Below are experts of layer 4 (counted from 0) of a mixture-of-experts language model. Rows are named router (the router's row for the expert), down (a neuron's output weights, with its number) and show model dimensions 0-127. Each number is 500 + 40 x the weight over its row's rms, rounded and kept within 0 to 999. Numbers have three digits each.
Before each expert's rows: "comes before" lists some tokens at least twice as common just after its tokens as in all text; "raises" lists some tokens whose logits its average output raises strongly, later layers aside. This comes from a sample of Wikipedia text that the model never trained on. Tokens count by the router's weight.

# expert 7
comes before: "\n\n", " The", "\n", " He", " In", " In "
raises: "iences", "istics", " Its", "ities", "ity."
router:487516476544522458517508441469504550559466515457553446532527459547487495452522580479518432492530562517592469532465433471471547489501531536414477461411588511481474553525481512527540487442442419474491469524499473493544463475500562499505488573531504510562508509490451515415553504490558476550525533501554489512501527548542527504545519488530500505559512526516546566596455468498584493521517
down19:465456551420493449540506498474543447484458439550504439398485445521592458539469536497509451492529493525586475512504462541493499483502472584511495422504410489515398503433503539491447549524496469559507516454484470465485509498535513487478454492505453471545535515513523458487518435469567457420481430501502499532501490509442604485549525510555507488504504493544485512522495516510417535465536
down20:452513499434588496564471466479519534505523465442482514545464472474454489452487492509541452503402494462494572489528552562566550474540534499510485472451487446466485509538511546505585476484476575497524503486562470498453482515498531467528544496412462499522507517492466564477555434487556523504579535490486513520600585534509477494492533416494449521468460527494430575522470534550519467471448
down21:506503563541482486445486480424509534487449496522474595500499504541497559465539518517530481472486441526583487522508484501485517446463503495494503494505463460432466477469592487502524501488459486443448438568494480509498489529522398503505496473537452553477482525503457520481416574485468476520525565518534463472506558531476416498511431405498530428481511598434551523458507431487527565444496
down22:514491465505453499501516500436538408512500562549412511514504517561531461439528482508461557530465487484495452479490467518529532573487553485439515513475514496465445447487486514506514481512510530469521505504565487569495516540467438542482511497532473419491499490543545441469536591489505515496504456444519473374439489596584537461463493457487497525496482504519509521457523535443483512642485
down23:446538496473500512540487548491512505551536492551575531460448502486527496543511529520511557431526490440430546459489474499500498479515419502512483462538468484559521411376528502531459500431505524557520466438424536440406498513526534535443520427494514602507500511490506488511454497512459513510524516493543480519492484400489484470461476523514496597493482458552439536525528462514453505455443
down24:430441530481471501500462535449489556448469465501524464569587464536446512553498504442491456583588511446501553453525538556478491484492473461463536482464533466625555529507542531535494523508537475425505528505465481512555538516561511464557457439408483482500527491497443489504473436544513537483519491477583453521452488500483545500486429517484539518505480494474549502485530473485518529594462
down25:484478504519485507451490531531423488474508547533566563488500548470508452491453537506494509468511433469468433571517508521465440482488403469434489521508513531589524448441553537475395479498489454460488517519408520480463482526475501442485533415457481472437449513489477539502488524484449551487507494568504595484459588458513442514458465560496481531554542515457502577479512496452520483501480
down26:403464493535532506466463537460468575495482514589456468497544518562425500575500491546472463446498530466470553492575473506442511436502462528526543513457495465465411494552491529513425504531483503536477446528532464487489515485477482498453530508527498526474483467455422511582412535560551502504528452499489512548502479526467472449531607462524484555482451501471522529513393496502440515498494
down27:535530509533434422532466517474523481541493516442564538451470540479413506518532462518513407524511510500474494522442506485548513506511498497532439584456451472521438596534479571542475520463403516475483553584520472481510526549480480499540464529469503495475460490449460535525510458440491496511549431516491473493476472540474516464437560479548495528530539494507469509614575486460510554459561
down28:501522446521434445444506547472472490528554489492463534508437469421519498516507531533496536400560467541470471528546474507492572514518542471520445467453498523334570466574564514513499501556501565530514495479491562505505505466457465453510446463449548488511485517494481414528509489534525518487503512490536493583484504504460571545448489521482529448496504480495541515521521443539483564440445
down29:531456564476540475572509437549423528494490557520470571563568477504427538431529514525520493582495494461537523556459508541517435490512495540464497400531498555529437528460462464500530481491466530545519464581538547577538459544598498438513504499500481469460482485448447504511524506528518508509554472480544499482499504474553414528470535528499507401508493513523552462556532544509489488475510
down30:532492545474539541506515511517474463484488478492456514593508531455480570504486598544458547477578503475507515546494497515460515533527523515469524532580492579539557467536490519559465509505541429569502434547452509532507553504541487501481422491545515425518572494503499567467523420408535500520460466516447462508469483466440564502465453439502507528484551534522454527514484551516524589435504
down31:452486566508509434483506478488523486480496517471494441535479475502519510514433507548500478422464483436487469514457419485466490453510538450533502516451492473416553521575441560511560569412540488462436549489493488510514436540474470529551537552532476530438508450488520472507544511553530583538455457457396453612452505474501539527541514504522442465532526489528507486486497496472481578497500
down32:493576482441438578525501501561477501491575486538540508524433529496487512554486432538546480517495442519499441443438517514493531570481487562512544490537471490458535505464535503482465477483478551416525522450456501465535472519501502503498488486455551571538571452449543521537566557423538584499523534503486514434441561490515442543568512561554517501464534546558494478478527526463482463493430
down33:551510485508502486500479524460474546447518543482487511421450462493550509509511448531491493508523537553432470449486507471561472464483443526452495495446528463592479529504542524431546538501448448471566541496411506538505576521539516558482421469576518516558505489522522565610501578502509529489469493498467578502475534514516422499495494459556471563521522466505504513492497437400497514565486
down34:532446507525516459460614437508494483454462501547488478520514507474452519463547445624537515549555425458507494527488496514460499546487553461531498495465584513502527509495460548510567408512422521434567461559461477564491479512522416548551531486493501554520458469456518577447481501446498510496525453504436542448503513495541534497513528485507439507470522542508541489478465536563508498550477

# expert 5
comes before: "| ", "|", "-", "The", "- ", "2"
raises: "==History==", "==", "This", "The following", "On ", "Loc"
router:543485499501513508501513463467502586556532466468517452501543519468508466407541582510471447494553485579446482491480530447501435533423496523443503536483534544499482502486576536510470529539478493494496483515524519549549473512483492472495499511562540519566484451499565463407488463444512452525493536449577474462558523449604459483461468454437539558501554498538547537460432428490514490460524
down9:514512543539473425510481496518521481510470535454546529506452446510495487571463488374500524553483556550494459571448457561477496504533435491523558527493466543590469468507511536421548447475482598418525560491519443490486498547567503506483492504435426479485495480535476574557483481505515475537483498467515474430447574446455462518558497495489493449525528468524540508535512550507517484471534
down10:538499491447437467537453551596499489553479475574506512561497487482448494482483496505526554527435479484530471491466470550499540511584564468424491466489543513511511483525491554487556495523519402542425515479463469494466561488469448501471420516502529538453528488489408513499468509446459491515476493489499492375497509451435524586544549495496476479497544509523553505513439499524610471487503
down11:460439523537480425542584507452517480474510481506577491459529501469492556481520538473495486560544494555513554496484520580563462530508520531491473499459507517478533550438538430509476540480538467544516586534502532503543435541553606472431569459466518497481438543504541433477477453569516432530509553489510464483493536533523487498450527491511511559402566543482525476497422509472501478464482
down12:505518527532544516538415551543541478488463554525517512454455561515529485451474528493534453537523502550524536458494508489588499581535491539418556528456458426494463538486481566498454499528432573468459464515524524479469533467402505549465495450518516487508521561503489581507453493535489538417530546503491552512435426501464487428531492524525493449458548502531504474525497537494573551475576
down13:501524508498555512501504511437537490496442483531487483561503530536487466474523540520540480533551459480476478505492390464517538513516451484493510479495489395536515468463532518488534442458476594486567481550502503507479539481483493530581552468480488475502484448551461473566585451551448452560569479453471531486505553556529442494473462582490520567555449487559445493557499511445454447513417
down14:480487488392529509484488497502512481521446501446427465475516469491467462522510434540519408437565518531528508418575439483465552553488548546562453494466482490517487577515494534487495471493523550513530523487493529482488531524486407568506417545489480482531550454563443570436508534475516452544486516495508404486408450500481460545475493554495493518492577518552513508459528557494504483506520
down15:445493514537415525510461495547519513454466484568456500515519475492440475466451482444465509463431482476487550523582539472497459563431474483516420530490447451524450500489489614526472481488503456568518464464501491457486477432446461488496567511432546481453441475508534558496485485430514468534517519448496504472468483469506497499496492485535431521495548498469553508470556501541529355467546
down16:512466539532541542555561558461465534523451462457494497479473527491448499532467513477480454512486498456490471412590544555497537564490522533481467550503537495558475469477502425500472492518431454408539481448527504496501542439467532483442534526462444583443489509459473420444562534515499530563516544473447556563598484484511518456513480536486524481550511543561449543521430505488529505478506
down17:573512513531488516577531498464462491525442451526464488468528555493423578468519554561499523545460429562495505440486464468615505517438554459468515509545496495417538516477480579485531546477521507506412490447463508486536493494530492530551499508448482464496519558494525454485437506456557485495474464482555488537456510530453546551452499521432501498556452517494602553538444490532480461493526
down18:434462527465535511455382530451555533513498541473525520501472533498484515504498496592457467516524526442419476505548471455532470612511534489550422537535489488458494504526434528453513481526519499529498544516493463518445570429447464579443461544445467464451454583496510496493436511489445547500498542502456434569519533520503491537481505463480487421525483550548482472547552515486503469520497
down19:462475512518528498521516467543542505482480513594544517389460485489548436502474513522557456435499564520537450516502458508470514542463449555527541450425455469523433523489503477526477523469491494532527528506442403444512514522565547505481437490439505503512565565496504542509566445463541473443450442498475488564525525540445554525540552497574491459552498512520523472448471513446429474455479
down20:450491500450519478525485456443472539607496469442509475575575500510447490459557475496522478519440475469520486479568514542494535474494509472442496497488466481462522448547546553492554533492502601538472458503583466498474469491458528464504570479481445552457499494518474560539518426477558517472571604528492547475521553538565462497519513458513462517459469522435446571528453507493461482479441
down21:511550548474522510432483485405524481437489501442506597485515487502492527431520563513498483488440442538554517462497513520459464471453581578494501515522441452415452447518587501502525502503487489445461482508552463576455502513478458518524446490523499555457524483546484512508468560540510531496487578547536479493481491466464408510472436502505500432490483536484548533433450446474505535414516
down22:498476467514486552513568481493492468518485585547471502472493501589525462525559494503477567534506453447499532437519482543490520481566536477466514501511489478448487496424509457478553455590506556443568560412505494491429536492506482535478490546494465443488527440503449476506543503514487542501500477429501456416497497575596544463517509477477494581486498470481451529458566451498468491607480
down23:451492502475549514510453594492555509601554478585537513485487426517509466503449525506450548480498484462495533523499488520470537513540432531544512528480496513505511476446575532521431530497550543543524449475463512448420426537555546552474506435512486553477557537537506513546471469489472482472448479522523420524464489439386505454485552532531520562514495472547533503422514488479525454455480
down24:438479488448481523485472517511490527527538467538541435545549466524440479546477463537467516538526522460458551489518494559488503520454478452473478508509533505589613519499551548551482552616496433490492498523453496492539507560536486443530440486440449508530513489500404542516497486527547551497526493450495445444497499531510506467514464595541559526512507519477578452486543546481481516586428

# expert 3
comes before: ".", " | ", "–", ")", " |", ","
raises: " income", " money", " method", " job", " engineering"
router:524442493578504443490518515499496506519463533513439491567546522429538463526524537474456421472486510459507476481499470569483532523512468518541525533400455484529526574520504476491558468488489503392493483490545433446529396542499469561559483514460436488556529494473586470420449557477494452491521546552565512563539521498516583502543467493453474498500499554480530480487462469469502511468467
down28:546569449518446508485452539522481510462535472491462532509452526408576503538508510479553535384445496491493490444585502539557547547490536480550503466440536527317522495574558526528507515542466533482509466487484510550542478479507475499528442434464514438546483475518535457532516560512499506470507530520542551470513527495490545496462500515492481513484440497505563510514464491482486547445485
down29:596495525479505497517557410526471532509403518522423587548497506444411467541517486492522505532535447482582533511460551544471492507543506491483509477501533516519431492461443446522475481507474542540547505521544536539499491513534479467510498498497445473440484458455439546531509547467505539502508505517535527486542525445509371519488540551506450420470461522498554467491502617502491504457457
down30:480427493483537534491489556555530450546459456515504486488514559490499585492557591570464564480583488406517491494522520492496486522552560513487511547553488569497539500522498539475564508554495438596528484562515512513508555460579489489477476465515551493524548449496484570475517470401526492508493489459452459505479490524458557473512451495493501530447518543525471526546460563513536575463558
down31:491504496488507469447495495514500460531497489455489472480497522484564519589481470553508431486487483495560464533500479487479499507471543508531496561483496447470543521517451639485540585430516505489440506499497508468550407594470498510558550553533491427434511471484510547435516500517495572570487522429396491577504542466529539474492530509514434469502565457460472515477518508521442538469489
down32:510525489450482577509479526581473486520527492519508490469396478461473519518490433499511429538501464520494480504442552557501512488548514588497531492513526490489564521462455521461495465498462525444500518464425528521529518506528533527486491467458499526571600460451548539479522527424542545443537472525460586411401564474546469552534465533533509523446555495499442449483523478494525469449458
down33:498464497495468490473475563467520504508537536546448499432442531513513568460508461521447497480477521577420431455493532508518543492406441496457470471488474464535464512475589531441553584524524486481548564492451520445463557530522538514528460524568530548535533502537552425587495530526548518547501487503486529443507504530465450460474539508511476593502531460487486521486508432426479481561533
down34:500405470534489454449565459524522432509468498596490534543523461453492531483542461559500464478509472438521507470501484562448515495511579467517568557466527579464474450506490511450536485530408507498537519598504428552575495483529483530585558520544490541543513478448550575473502509502513525480523447464447554465500494516511494474460508526478458515489459524555558552515480509556492566502507
down35:502476505509525522440489465429509506491425494453472536566567474536538435517546496498508562454598497524483501511470441520471435494511432528552522517518486463596524491498559463545471473472484549501542490488450518463409537413568524512488490514523438498496484499510464480455463429513465468468447492547466551541412542525481509470562429493539463579484508536471438522436437496499456496526508
down36:530469569520521425536499456512504456456531539434550511478542498581459492503492564440505571496460474541488471426534544472562508514482530414411525540476560527455530569490483537449492494479552476542516551405524523527484508491520523561494492499504510523556494436440520547468467529508511525479498413469527522399524507466503542486551539509516449473506542571534508557486544497557517499560555
down37:476529503550530534513441456474558493521494459469561506559393523460546527553525473543487540456553522463533506492534569527549447511505577524520461605451445471542581441511423442519559502524519450467512554502457545451495543540507471462548505517493495446476493477561505435507482534495503491488495530495514512552450520492466512447632595491488525484533503478500500492478551498469531543465500
down38:519536556462460476518511462514488508425440492511464463526536553558453422535499502518517492545542536449465506481486425520588482568525553476575557555559513516348521546498454427489557510488563539570501485476489556515478498536508472484472563528530471560466513528483489461450482512509550507441542519484518569525540505520474491500466468521447509533542459493542535534547499549427528527517489
down39:448545449492521456535499486476533588476454561490457489544452452480532419480450507523549548496496500521534466502520506437514514486494504503508539596535490540485529548497525458496505548465539435592542464481441498472490517499475509540510524536490494499489492530526468482593459568470535492632518549581495518570483507520518464512493497550455531543484485531539582418450520431524551572512474
down40:502488477550442470520517485543438477450485524471386444549453537558449480501449470532493543502440542544545535516554532512469547512444491502457565581463517464383525556517503506512561500471465521494440476499547498533523539510431489535489490515588538529480532558491458575538433478537499535485580538471457550528435533513499541457451468514549502534485509558530487484468524457482462496516462
down41:436506526497471471478520481521498534498537489496489515460448469471545530470487485463545543399523444457521523497555515402459508472554496446515457583554521491467485534567487437499573515433506484578511439494462585454595453447444481507477560475527529455454508510458508509466498479441511519479462503460527534525521441471444497427477532550481494538490592469486452483472459488511498494549414
down42:512502473416451544463496534524496477414496540488469479439508507462445495413463491484525437515457502488532512427494549491503509469525472520484438458499553450521486484432462507453446476438569466434487524487465444501512573486512447499542552548486461472536472515497480563511540538451506534480480473511420445430475452525513461550553532519501394409459497513520520497511553605525463518488527
down43:553431514471477557488534479412550492431440475435481535513531509555550508464485498483503491543500552567478471471492585530580505523485510476472530474518512486525466454525488454458459556472499485480457442544495476481485508537567425520543450562519451513469481489517357502513493532449475461533500487493440510526557537546544556514507454498525498573478510532472453480506508513388539540504573